python train.py --n_experts=32 --experts_per_token=2 --d_shared_expert=256 --router_score="softmax" --routed_scale=1.0 --router_bias=true --init_std_router=0.0314 --lr_router=0.000729 --vocab_size=4096 --norm="rmsnorm" --norm_eps=1e-06 --tie_word_embeddings=false --learning_rate=0.00215 --batch_tokens=65536 --max_seq_len=2048
Below are experts of layer 12 (counted from 0) of a mixture-of-experts language model. Rows are named router (the router's row for the expert) and show model dimensions 0-255. Each number is 128 + 32 x the weight over its row's rms, rounded and kept within 0 to 255.
After each expert's rows: "gets" lists some tokens that make up at least twice as much of what it gets as of all text. This comes from a sample of Wikipedia text that the model never trained on. Tokens count by the router's weight.

# expert 28
router [123 157 145 168 127  91 124 133 149 127 153  83 150 135 101 158 154 168 110 119 136 165 197 158 156 107 108 128  70 133 108  86  74 144 164 106 142  95 189 160 163 132 181 149 186 125 112 131 196  97 137 103 153 160  83 142 114 188 135 103 108 105 107  78  81 127 139 136 145 132 121 155  90 187 167 107 162  88 153 167 107 177 159 112  86  72 140 134 156  80 150 188 175 130 186 152 131 160  94 186  58 106 162  94 135 150  63 151  68 141  99 135 179 127 167 142 116 146 131 146 144  55 171 129 130 145 171 140 148 102  88  47  94 186 120 141  65 114  60 115  56 150 146  95 107 159 116 127  84 161 128 159  88 124 135  97 173  83 172 151 136 120 137  91  93 100 105 156 139 140 110 143  88 158  50 132 148 114  81  79 147 128 103 140 100 164  78  95 120 113 148 117 154 117  99 144 127  96 119 119 151 133  89  99 112  90  82 107 138 130 144 185 164 141 153 170  67 118 147 179 153 136 102  86  41 133 159 138 122 124 149 113 150 120 146 156 124 144  98  90 119 141 106 121 157 120 141 111 123  90 150 123 124  78  95  87]
gets: " |", "\n", " C", " L", " Ch", " S"

# expert 2
router [143 109  56 186 109  83 117  85 166 180 143 177 108  94  88 193 118  73 188 179 125 118 136 100 166  97 132 118  78 118 101 192 114 115  98 164 136 153 109  97 118 145 104 170  83 147  86 178 159  96 149 100 113 147 191 129 123 106 170 146 133 179 172 132 118  79 136 115 152 108 142 107  50 179 127 126 127 119 140 134 164 176 193 129  95 120 180 122 147 136 186 136 186 142 107 120 125 105 150 167 130 149 167 165 130  94  62 122  81  66 157 121  75 147 106 139 137 121  94 121 167 123 104 143 116 141 142 153 127 150 102 154 167 145 125 111 112 169 155 161  94 119 158 183 163 126 163 109  97 123 157 189  75 153 184 146 124 106 100 122 154 140 139  94 153 131 104 146 117  90 138 117 119 143  71 102  91 164 129 111 209 167  78  72  95 103 125 124 181 160  86 106 113  89 140 121 128 116  48 174 141 112 137 163  75 165 111 129 168  87 107  85 142 144 149 110  82 181  86 146 152 135 147 105 129 113 111 126  91 135 156 106  67 144  97 173 148 161  82 181 153 134  71 147 179 125 134 121  61 124 109 127 132 104 101 121]
gets: " |", ":", "|", "In", " In", " "

# expert 15
router [146 121 135 181 141 149 154  90 156 167 174  59  90  95 102  85 113 116 141 127 191 131 142  86 118 142  81 150 164 125 136 132  95 148 136 126 181 172 127 136 191 141  95 124 127 142 133 127 131 173 149 156 145 107 141 124 114 119 104 115 119 100  91 142 167 120 124 120 126 166 140 109  83  96 143 175 180 181 166 134 166  91  78 143  99 125 117  84 177 106 184 201 119 143 126 158 135 177 114 116  71  90 106 132 129  76 146  79 183  78 169 147 126 130 107 102 109 168 162 150  93  74 108 126 121 108 125  62 129 146 146 124 197 180  90 119  89 126 111 186 152 106  74 116 135  98 127 112  83  86 173  68 103 115 103 170  93  75 112 111 164  89  89 124  99 164  60 124  90 116 107 146 119 156 110 119 121 101 112 170  79  98 111 171 160  87 136 199 118 112 161 106 130 114 135 170 127 185 167 166 130  98 151 132 150  94 133 116 197 113 125 170 189 125 133  74  95  73 103 131  91 109 148 153 192 150 169 118 153 178 134 138 167 168 178 143 113 173  98 152 107 155 117 127 175 127 149  75  96 191 126 194 111 105 134 150]
gets: ".", "==", "–", " ==", ").", "==="

# expert 8
router [168 148 198 193 101 120 102 216 178 115 157 119 179 116 157 151 107 143 138 125 139 101 153 124 127 166 101 145 104 148 106 162 170  99 165 135  79 102 125 108 115  89  81 115 105 121 128 128  85 187 162 168 154 172  96 125 119  85 114 107 144 130 150 172 184 133 117 104 177 171 107 133  71 171 155 129 119 162 164 129 112 173 158 147 116 157 146 140  26 148  98 159 159 131 124 147 154 121 108 109 158 176 148  94  77 107 169 117 124  86  95 154 116 176 135 118  68 135 106 111 164 119 118 144 168  89  80  75 171 113  68 165 179 113  65 141 124 127 179 169  94 117  81 141 129 134 109 102  61 165 125 176 139  97 187 120 148  78 132 128 127 162  87  91 132 162 114 156 135 124 183 169 100 133  95  87 153 149 130 200 185 105 126  80 153 108 163  88  38 133 166 136  75 154 123 125 111 132 128 100 148 162 139 150 137 128 138 154 150 167 114 104  77 137  84 151 155 189 163  90 116 129 147 116 170 174 147 112 149 187 135 148  99 154 152 156 136 103 103 148 120  94 183  71 147 115  96 160 153 129  95 105 147  93 129 121]
gets: "|", "-", "==", " The", " he", " He"

# expert 17
router [142 121  49  75  83 136 170 126 159 136  83 140 137 142 117 173  83  96 165  94 121 135  74 137 120  85 161 179 150 125 180 151 112  83 139 143 101  79  70 150  92 105 104  91 100  99 110 127  96  83 146  89 181 122 186 126 141 198 152  88 178  75  80 147  64  80 137  89  92 133 117  97 177 131 149 168 154 106 127 116  92 152 136  96 183 139 155  90 153 150 157 168 158 178 115 159 112 118 151  92 145  74 125  90 118 116 138 126  89 170 139 106 132 127 125 156 120 135 155 115 164  92 152 105 157 161 102 128 145 120 124 103 119 150 147  86 144 144 114 106 117 195 105  88 147  94 191 151 135  87  96 185 162 100 121 107 178 136 168  91 138  82  66 143  94 129 198 172 159 126 148  77  72 140 159 148 185 101 135 105 130 150 132 189 120 172 180  82 137  94 108 140 110 112  63 163 156 123 160  70 135 114  89  93 129 154  97 148 112 117 141 117 206  69 119 123  96 130 172 135 144  82 144 140 109 145 170 158 121 137  94 162 135 162  96 123 118 149 137 134 159  71 135 184 130  67 189 147 121 157 157 107 125 121 126  87]
gets: " H", " K", " B", " P", " S", " G"

# expert 4
router [137 124 113 138 151 171 166 125 133 190  52 118 122  93 144 131 134 167 161 122  69  85 101  95 118 162 132 146 148 131 105 119  54 168 168 172 125 156 138 129 115 181 115 144 123  82 129 169  19 166  77 169 145 160 127 161 147 100  91  93 171 118 193 157 170  75 180 178 167 151  90 190 152 108  91 170 117 115 115 122 142  91  54  92 142 127 141 140 155  82  92 113  93 118  64 132 134 119 130 174 167 107 107 128 139 123 129 140 112  93 144  96  85 168 157  94 108  87 124 143 112  95 109 165  66 106 124 127  97  93 176  88 124 127  95 154 131  95  62 137  99  76  86 114 118 108 116 146 164 106 131 119 133  79 115 134 108  57 100 164 139 161 134  89 149 110 193  88 105 133 154 176 146 148  74 113  72 174 158 165 193 101 134 105 130 106  96 139  83 142 176  78 119 145 130 121 133 110  75 126 138  93 139 128 145 103 144 106 136  60 141 170 111 170  84 138  88  91 130 169 146 106  96 104 122 100 113 161 105 177  97 140 185 139 124 137 105  90 123  86 108 155 132  85  99 175 100 124 148 133 162 177 164 108 124 149]
gets: "s", "ation", "es", "ions", "ations", "ies"

# expert 18
router [128 143 114 191 143  90 156 157  67  77 180 154 185 139 102 125 102  61 167 137 112  97 128 158  95 192  97  53  97 106 105 103 153 112  97 120 147  77 119  82 187 180 108 121 122 134 140 100 155 139 112  85 119 147  97 150  53 182 155 147 149 145 181 167 116 176 125  60 184  40  80 129 155  97  72 130 173 151 129 108 136 119 144 113 135  82 132 154 105 174 145 188 117 104 105 153 171 130 101 157 196  94 134 108 107  95 127  75 136 135 106 132 146 107 167 134 145 109 183 126 147 136 108 112 165 157 164 123 153 112 113 199 147  90  99 170  92  69 124 148 157 135 107 147  87 169 164 114  89  57 132 139 135 122 145 139 148 137 131 167 111  90  76  80 177 151 103 152 172 130 135 126 146  90 143 135 142 100 141 158 119 152 173 100 105 134 106 138 141  97 124 130 143 134  70 115 100 161 147 192 114 146 132  90 138 117 127 129 148 120 133 108 159 184 109 126 115  70 155 166  97 145  95  90 175 158  95 152 144 128 105 130 135 119 112 101 185  60 170 104  77 149 138 140 200 106  58 110 131 162 142  83 127 110 145  91]
gets: " |", ":", ")", ",", ";", "),"

# expert 22
router [158 108  71 137 136  69 153 166 151 168 179  92  59  78 122  96 162 164 118 135 187  95  95  86  61 124  96 158  95 148 203 108 100 136  93 171 162 150 121 150  49 112 113 165 177 119 119  86 111 111 143 146 188 146 127 111 112 150 126 176 192 156  98 125  96 150 115 110 129  83 125 140 137 101 136  72 122 143  78 136 123 146 120 177  61  88 131 130 147  93 120 125 154 153 122 169 136 131 125 178 136 139 148 173 155 180 121  96 179 103 111 175 163 131 124 153 174 179  60 116 156 158 136 115 128  89  86 129 153 168 114 129 103 110 129  91 105 135 147 128 132 151  83 152 146 102 135 143 167 133 142 146  89 123 112 133 132 142  67 147 150  97  71 147  91 145  95 100 148 138 156 159 103 110  85 144  68 193 161  98 143 100 195 181 121 142 152 109 132 117  68 170 162 153 165 140 109 120 168  99 169 103 134  97 143 149 145 143 103 180  64 136  61  73 108 127  84  89 128 133 119 162 143  67 115  90 103 110  89 194  71 108  76  79 149 160 115 132  77 163 134 105 134 122 126 131 183 178 133 154 165 157  94 131 130 141]
gets: " (", "\n", " ", " 0", " \"", " w"

# expert 1
router [ 91 139 151  66 101 101  79 173 146 123 175 135 166 107 111 164 116 109 122 124 212 177 131 142 152 167  71 129 145  66 131 119 156 110  69 106 120  92 103 133 159 144 165 122 128 173 146 135 123  65 147  83 143  86 100 133 144 128 157 121  71  82 182 153  66 193 105 143 126 140 142 118 108 121 194  82 157  89  74 101 139 176 187 153 118 104 127 178 130 152 162 127 155 104 171 138 175  95 165 155 146 181  97 126  91 105 183 128  90 127  85 134 149 158 161 118  90 105 155 131  88 126 107 126 145 160 119 133 147 159 100 143 119  85 117 100  90 167 200 168 163 189  66 110  87 175  91 147  86 158 132 121 136 156  76 152 153 160  92 127 142 142 122 113  93 114 118 182 181 154 100 165 194 139 155 131 153  84 153 115 107 166 139 131  96 170 191 191 137 123 138 120 109 167  83 149 103  95 153  75 107 129 115 136  80 131 143 133  95 131 140 109  70 120 105 119 185 164  99 121  71 114 159 160 157 112  97  96 126 185 106 125 132 121 109 170 178 118 117 148 184  76 169 143 110  83 121 142  98 104 136  91 126 139 187 119]
gets: " was", " to", " is", " with", " had", "-"

# expert 7
router [108 168 135 137  67 155  92  76  93 135 130 158 161 133 123  78 114 137  97 126 169 148 125 146 155 185 175 119  87  88 106 123 152 118 108  95 116 117 138 103 166 179 179 120  68 175 102 131 171  79 180 172 108 152 128 117 140 149 146 161 165 134  78  60  87 145 127 146 142  88 189 131 132 107 163 135 199 140 125 171  81 123 130 111 100 126  48 108 109 116 164 135 129  99 124 189 163 145 165 162 168  96 107 126 136 169 127 163 123 152 128 139 175 145  97 133 103 113 132 111 141 151 143 117  50 202 139  96 121  99 144 117 101  99  73 100 151 138 105 149 150 156 161 128  99 151 149 125 137 105 166  87 107  66 111 146 109 180  79 162  91 114 171 135 154 189 143 146 129 148 111 122 171 157 152 107 116 152  88 109  80 141  96 118 140  66 113 149 146 149 100 114 145  92 187 116 139 159 158  90 178 105  89 127 134  41 112 103  72  60 175  83 136 170 157 176 173 157 100 129  93  77  86 167 135 116 135 157  82 109 153  95 136 159 176 173 135 151 116 122 140 149 185  89 155 182 123 137 129  82 140  99 172 167 113 184]
gets: " of", "ed", " in", " for", " on", "ated"

# expert 23
router [182 202 127 115 125  88  81  47 143 118 154 105  74 144 141 139 141 195 151 135 118  92 141 156  97 141 150 164 137 190 146 183  96  92 115 125 160  82  68 131 152  91 120 139 103 125 148 107 158 138  36 109 120 174 150 125 113 110 146 131 166 132 116  82 131 194 152  71 127 151  98 141 115 124 155 135 103 130  99 131  81  66 104 150  79 164 164 145 131 133 176 174 127 159 184  98 164  74 152  91 123 165  90 163 138 141 154 114 147 159  97 107 128  97 112  98 148 100 136 118 135 153 157 197 151 141 101 131  75  89 106  67 123 136 115 196 124 101 139 166 107  84  99 103  80 102 140 137 168 107  69 170 107 191 126 118 119 136  83 101 144 103  99 143 106 135  99 169 151 140 165 103 122 100 120 118  97 176  81 149 110 152 177 124 194  85  76 198  98 168 160 140  86 116 163 103 141 135 121 129 122 127 200 114  84 130  99 108 136 102 127 128 130 164 156  84 139 103 182 164  31 123 150  84 129  94 123 174 155 123 119  92 129  80 108 156 137 151 119  96 169 118  66 156 148 168 111 109 122 125 115 115 130 184 113 108]
gets: "\n", "-", ".", "\"", "}", "|"

# expert 14
router [143  86 144 133 132 126 152 116  67  64 111 131 154  91 112 163 145 132 131 169 104 112 123 111 118 116 103  92 142 131  99 115 127 122 151 193 147 130 110 147 102  87 154 174 105 165 154 144  70  87 146 152 154 127 161 121 126 107 170 134 106 186 168 151 112 102 122  64 146 128 103 150 122  85  72 134  89 126 122 116  81 125  98 147 146 118 195 103 187 151 130  79 129 185 148 131 133 153 156 111 169 122 190 138 144 189 186 140  82 140  70 110 118 125 133 120 116 153 122 138  91 146  76  82  86  90  85  90 160  89 167 111  59  89 166 120 129  92 179 148  98 109 129  81 151 193 165 103 139 158 102 142 172 106 145 164 136 147 130 127 143  70 177 151 146 123  99 162 102 155 175 155 106  91 129 130  81 137 152 113 103 195 107 105  78 181 127 180  84 129  93 129 106 151 185 184 133  81 164 138 139 173 151 136 151  98 133 110 158  49 121 108 138 144  99 149 141 165 119 173 159  63 113 122 172 105  92 152  91 136 102 162 155 174  99 113 133  91 104 108 130  62  74  56 116  76 138  66 121 126  87 115 123 125 208 117]
gets: "\n", "ing", " \"", "-", "ed", " him"

# expert 3
router [144 120 108  98 163 172 188 113 121 114 105 121 124 159 126  68  78 104 178 112 142  87 119 120 145 145 184  92  73  93 105 144 152 136 133  89 105 179 123  71 124 152 120 156 163 127 127 164 116 132 144 159 147  82 105  96 113 166 153 125 124 151 146 103 172 179 140 125 166 100 136 154 172  74 149 138  97  76  81 101  89 120 133 125 139 131  64 155 170 187 106  92 152 118 155 105 141  89 138 155 157  76 127 106 156 140  99 129 161 148  96 174 133 161 106 123 127 210 157 102  79  89 155  82 115 117  86 120 127 133 112 114 102 191  98 204 144  80 189 104 118 128 121 112 144 149 125 127 115 112 177 158 156 101 143 138  92  98 106 106  87 105 208 138 123 141  98 104  88 177  83 148 144 120 142 141 118 128 104 110  54 170 146 215 128 138  92 201 118 118 144 110 111 141 171  99 110 111 102 165 115 189 138 126 102 104 170 181 103 172 146 117 190 184 133  80 179 101 137 174 156 162  61 161 101  79 134 116 155  98  89 152 105 172 163 119  74 104 159 148 108 168 162 119 147 110  60 114 157 112  86 168 169 110 118 111]
gets: " |", "\n", "1", "2", "3", "0"

# expert 11
router [126 102  96 105 154  94 123 168  64 114 158 142 117  75 160 114 132 138 155 103 135 175  82 112  86  97  73 167  95  39 185 118 101 106 123 148  99 136 117 140 190  85 180 133 170 100 116  96 119 160 132 121 149  83 173 173 178 128  82 155 113  98 141 174  76 139  97 157  84 146  87 123 175 111 151  99  48 109  98 143 103 111 199 103 168  98 112 151 145 170 140 153 141  88 152  87 179 111 146 141 130 104 110 102 131  63 127 168 103 134 117  75 122 110 119  90  98 116 130  93 111 180 189 151 116 176  96 170 120 135 130 113 141 152 169 164 172 169 165  65  80  96 143 134  69 154 181 137 114 133 108 161 179 124 168 124  78 110 100 124  92 133 127 132 143 127  90 144  91 152 181  71 113 152 107 119 133 152  87 177 114 105 149 158 129 122  80 154 105 124 161 185 122 156 159 123  90 162  62  99  54 149 165 124 144 102  84 101 137 111 154 126  75 194 157 158 126 129  96 107 127 172 139  87 177 162 127 149 102 141  55 110  96 144 114 114  64 132 134 105 122 128 142 128 120 115  72 149 127 127 117 122 127 134 192 102]
gets: ",", "C", ")", "A", "P", " of"

# expert 21
router [ 87 115  50  65 146 106  72 101 119  93 195 153 127 116 127 137 136 107 104 148 116 140  91 174 124 177 130 119  80 189 193 139  98  91 126 130  94  69 144 178 141  84 176 105 176  96 167 114 106  88 170  73 148 126 140 132 140 185  80 153  79 154 162  81 141 102 173 180 139 161 175 109 172 138 156 106  90 176  89 100 138 177 176  89  81 148 180 180 155 100 121 178 140 122 146 102  80 105 160 167 152  86 158  94 119 113  76 131 118 125 115 131 100 124 122 135 137  88 105 118 188 165 156 145 144 142 140 163 133 107 161  91 133  87 117 140 104 133 175  60 162  95  85 140 108 139  95 154 139 161 120 133 119  89  98  71  94 124 107 125 164 138 144 145 110  83 174 138 130 114 132 108 118 131 183 129 191 196 161 144  93 148 109 158 121 155  90 130 130 112  93 152 116 114 159  72 114 166  96  89 174 156 154  77 160 104 145 168 158 144 107  93 143 159  91  99 121  89 120 109  78 134 157 196 141 128 179  74  96 145 105 120 133  78 125 107 101  49  88 101 134 116 161 142 127  95 131 165  77 112  98 144 134 120 139  93]
gets: " |", ",", " in", " =", ":", ";"

# expert 29
router [137 105 177 132 155 116  90 181  90 119 128 112  65 144 185 174 140 157  76 120  89 108 124 102  74 110 154  95 103  80 125 132 117 114 163 169 138 109 116 124 121  99  89 168 106 110 145 138 138 175 184 132 100 151 167 135 126 112 116 128 179  81 121 141 174  96 172 141 127  76  81 133 145 110 127 148 152 206 227 134 116 147  51 106 201 155 133 160 134 143 140 166 117 112 168 147 123 169 165 144  97 144 161 132 110 166 135 129 155 130  79  94 129  95 189 125 151 160 138 150 129 121 125 143  96  82 146 118 106 120 142 187 204 177 161 176 142  97 123 178 143 226  99  77 192  92 124 141 150 138 101 164 103  93 148 131  88 133 136 166 162 165  96 126 154 129 133 122 146 118 163 173  62 131 168 185 181  99 122 158 113 126 145 163  96 156 141 148 127 156 161 153 135 153 153 125  86 188 159 200 121 129 192 124 186 119 104 113 161 154  87  80 139 128 142 105 146  94 154 111 174 176 110  58 145 121 184 131 112 108 151 143 113 160 121 142  78 197 112 145 163  99 151 114 128 120 153 156 104 103 168 105 140 132 150 147]
gets: " the", " a", " his", " The", "'s", " an"

# expert 0
router [133  88 153 135 114 147 114 117 127 177 123 187 134 139 118 176 139 133  84 148 109 112 127  93 127 185 100 125 130 136 137  77 114 146 106 135  98  99 171 110 144 137  66 159 117  72 129 161 159 112 150 137 167 125 187 102 142  84  75 121 127 111 125 162 102  95 157 156 111 100  98 113 132 183 133 199 127 137 135  59 139 124 138 182 163 150 143 139  96 119 112 102 148 123 168  74 131 108  43 157 120 160 170 159  57 107 158 118 154 117 117 133 177 195  96  96 158 104 127 118 115 131 138 110 135 105 149 101 148 114 127  65 148 114 112 152 183 157 172 162 154 100 184 170 110 116 101 137 106  97 125 139  56 167 128 190 158 185 118  91 166  65 128  63 139  88 171 201 109  99 124 114 114 157 107 182  98 156 115 102 170 165  89 153  65  98 137 130 130 119 148 168 183 160  90 147  80 117  73 185 148 107 130 112 118 133 143 165 155 171 157 155 152 114 133 128 162 137 135 147 148  81 136  96  97 132 129 142  92 163 133 146 153 132 177 170  74  44 111 130 127 135 107 131 191  74 137  71 159 100 101 204  83 154 133  87]
gets: "\n", " 1", " 2", " 19", "–", " 3"

# expert 5
router [156  84 136 147 174  62 106 159 109 190 164 137 123 129 121 150  87  70  92 148 152 129  66 128  74 125 118 117  88 112 127 124 119 194 149  94 107 154 162 100 116 191  99 109  89 214 123 101  96  74 167 113 168 129 152 156 116 100 121 108  67 100 156 110 102 125 128 121 118 137 122 154 158 135 102  73 128 152 135 131 117  88  97 154  50 114 101 118  77 132 116  77 146 138 146 117 151 114 158 144 136 191 145 141  85 123 135  93 127 109 122  91 137 145 173 143 192 101 122  87 144 132 113 124 120 103 173 142  76  92 114 119 140 136 144 179  79 114 171  87 160 146 135 198 129 182 121 142 143  96 163 152 102 119 119  97 107 125 141 131  90 142 168 122 169 133 106  84  97 102 146 173 153 116 167 182  69 114 124 134 113 173 106 135  99  86 180 127 163 126 142  82 157 163 167 117 151 130 190 168  90 109 135 168 155 135 198 120 112 139  53  58 114 150 139 129 147 103 153 188 165 148 180 219 180 109 164  81  72 141  85 120 117 124 130 110 151 117 160 133 111 137 130 121 193 171 180 138 107 121 170  86 128 122 166 193]
gets: ",", " to", " in", " of", " on", " by"

# expert 16
router [115 162 123 157 148  51  96 125  46 177 192 173 127 148 114 102  55 105  76 169 174 197 140  72  79 126 136 148 128  91  98  98 138 149 121  99 172 159  91  68 127 136 152 140 164 124 153 102 145 128 139 117 134  66  89 121 141 139  91 120 112 130  93 167 114 122 148 154 139 155 121 184  85 141 173 181 122  90 148  87 118  50 134 190 116 114 126 144 165 132 134 147 118 131 114 168 101 142 136  90 129 161 202 153 164 134 111 187 112 171 120 118  89 102 127 118 122 107 112  84 119 144 159 148  99 160 156 124 180  97 140 148  98 138 171 167 110 181 134 114 102 143 120 153 173  73 169 140  67 118 126 112 141 164  82  74 156 122 127 132 112 177 165 121 168 124 107  66 157 159 149  99 153 164  96 151  74 126 108 176  93 160 119 100  75  79 100 102 134 110 188 140  99 160 192 173 186 167 122  83 143 178  93 153  66 133 111 113  94 146 116 100 162 122 135 106 136  86 138 148 179 169 186 121 144  79  96 126  65 155 125 137  88 122  84 129 116 107 102 147 130 166 174  89 127 152 146 102 115 153 115 126 125 128 118  83]
gets: " and", ",", " or", ")", " 2012", "/"

# expert 30
router [103 130 161 126 111  86  93  87 158 125  82 179 149  74 190 136  95 132 145  99  57 133 198 107 106  80 146 130 125 130 148 154  52  74  74 107 138 136 159 141  88  95 116 199 135 102 136 102 148 138 103 102 163 136 147 146 160  96 127  86 111 108 101 155 189 178 109 144 171 170 127 146  71 132 120 136 120 133 135 107 120 135  96 135 187 130 110 140 107 199 154 155 148 136 144  97  85 128 163 105 143  99  94 124 141 182 142 161 135 111 147  62  98 135  86 136 119  88  76 151 112 156 132  96  94 135 165 120 159 161 170 148  59  59 120 147 101  99 140 128  57  90 196 119 142 163 122  86 129 134  91  91 101 138 102 125 110 165 172  93 131  95 142 196 119 136  99 143 136 161 167 122 131 114 100  77 200 144 132 103 125  81  71  82 165 130 150 104  69  72 126 150 133 164  95 109  97 146 126  96 183 141 122 100 112 155 161 138 123 139 135  91  96 163 139 153 178 168 142  60  81 174 124 150  98  94 208 146 147  45 114 138 115 128 131 152 186 126 117  88  93 135 105 122  80 116 113 128  93 113 152 112 156 162 111 140]
gets: "i", "an", "en", "on", "in", "ar"

# expert 13
router [151  51 180 141  83 134 180 182 171 185  54 131 156 218 125 170  90  75 113 146 109 101  91  88 104  95  96 217 141 154  98 125 131 124 132 109 109 116 103 166 117 109 122  98 120 172 137 111  72 116 111 137 142 136 123 142 117 157 186  97 130  57 115 176  53  93  98  80 113 120 123  81 179 111  98 167 188 109 100 139  97  70 130 119 195 133 100 121 120 140 115  63 150 177 109  74 106 146 141  91 109 113 138 118 112  91 152  83 121 111 156 156 139 142 153 179 163 125 174 109 134  88  87 129 145 122 147 116 138 133  76 146 137 141 168  96 109 106 108 119 108 138 151 154 146 105 114 146 176 173 111 105 106 117 141 152 125 132 209  94 159 103  77 116 139  95 141 102 121 128 116 119  98 156 173 112 200 113 124  84 118  84 116 149 111 166 170  85 135 159 117  95 122 144  76 184 151 147 105 110 126  73 127 149 188 176 109 158 105 146 123 151 132  83 115 139  77 160 172 183 194 137 131 115 154 187 155 157 135 131 121 120 123 114 107 169 161 150  93 159 132  92 127 136 132  91 152 136 156 164 144 180  59 127 153 165]
gets: " B", " D", " S", " L", " T", " K"

# expert 6
router [125 116  80 104 171 138  92 104 161 101 160 163 164  92 120  92 110 164 135 178  96  99 157 111 120 113 202 121  87 166 165  82  98 158 122 122  84 173 131 145  97 128 134  84 206 188 153  94  74 151 153 131 137 179  62 151 111 146  73 186  75 113 161 119 204  72 147 156 140  93 161 168  58 151  86 104 137 146  86 109  95  73 110 113  81 173 135 137 115  94 150 108  80 103 141 132 156 159  95 156  95  99  97 167 110 170 142  92 176  94 129 118 172 171 103 124 154 145 149 138 123 160  79  95 129 123 167 113 177 136 141 179 164 126 120 101  85 164  86 136  85 170 189 110  83 109 155 125 130 152 149  81 102 105 155 105  77 148 143 128 135 158 140 160 141 159 106 112 106 102 164 132 111  95 151  97 133 174 122 100 135  83 116  90 147  70 104 133 124  88 111 161 146 146 130 160  94 112  72 105 144 180 134  88  81 156 132 146 175 143 137 173 135 169 120 143 150 190 103 129 103 103 179 159 159 128 111 150 106 156 112 104 181 163  77 137 142 101 129 161 197  89 113 107 102 161 157 142  94  79 165 131  87 108 159  87]
gets: "\n", " and", "er", "ers", "or", "ist"

# expert 20
router [151  95 110  86  91 107 138 166 152  63 158  97 172 181 111 140 139 131 100  30 167  91 148 203 124 157 116 100 142  96  97 120 118 179  75 159  98 159 120 170 150 147 126 146 107 191 131 128 123 144 130 128 159 183 123 164 167 122 162 146 151 151 165 108  93 151  75 138 146  73 163 170  94 110 121 126 112  92 121 145 149 151  77 133 188 131 119 128 121 124 167  85 152  75  73 124  95 119 127 188 117 160  98 105 150 135 127 178 133 128  96 172 167  80 117 177 139 170 129 127 179 140 166 167 145 157 157 133 106 130 138 160  94  94 105  87 168 101 199 205 117 106 167  94 121  99 140 122  73 113 122  82 111 188 114 146  98 137 120  70 145 160 160  59 109 167 136 169  83 124  68 116 174  88 145 168 120 181 150  76 132 100  64 101 178 109 141 103 122 129  80 171 160 137 111 136 152 146  88 110 121 127 168 102 104  86 152 118 106 117 110 135 111  93 176 131 104 135  88 125 128 115 107 163 123 134 145 120 118 116 170  99  68 160 170 123 109 117  98  94 144 183 160 188 157 167 136 146 140 124 101 148  74 139 175  67]
gets: " that", " which", " was", " is", " who", " It"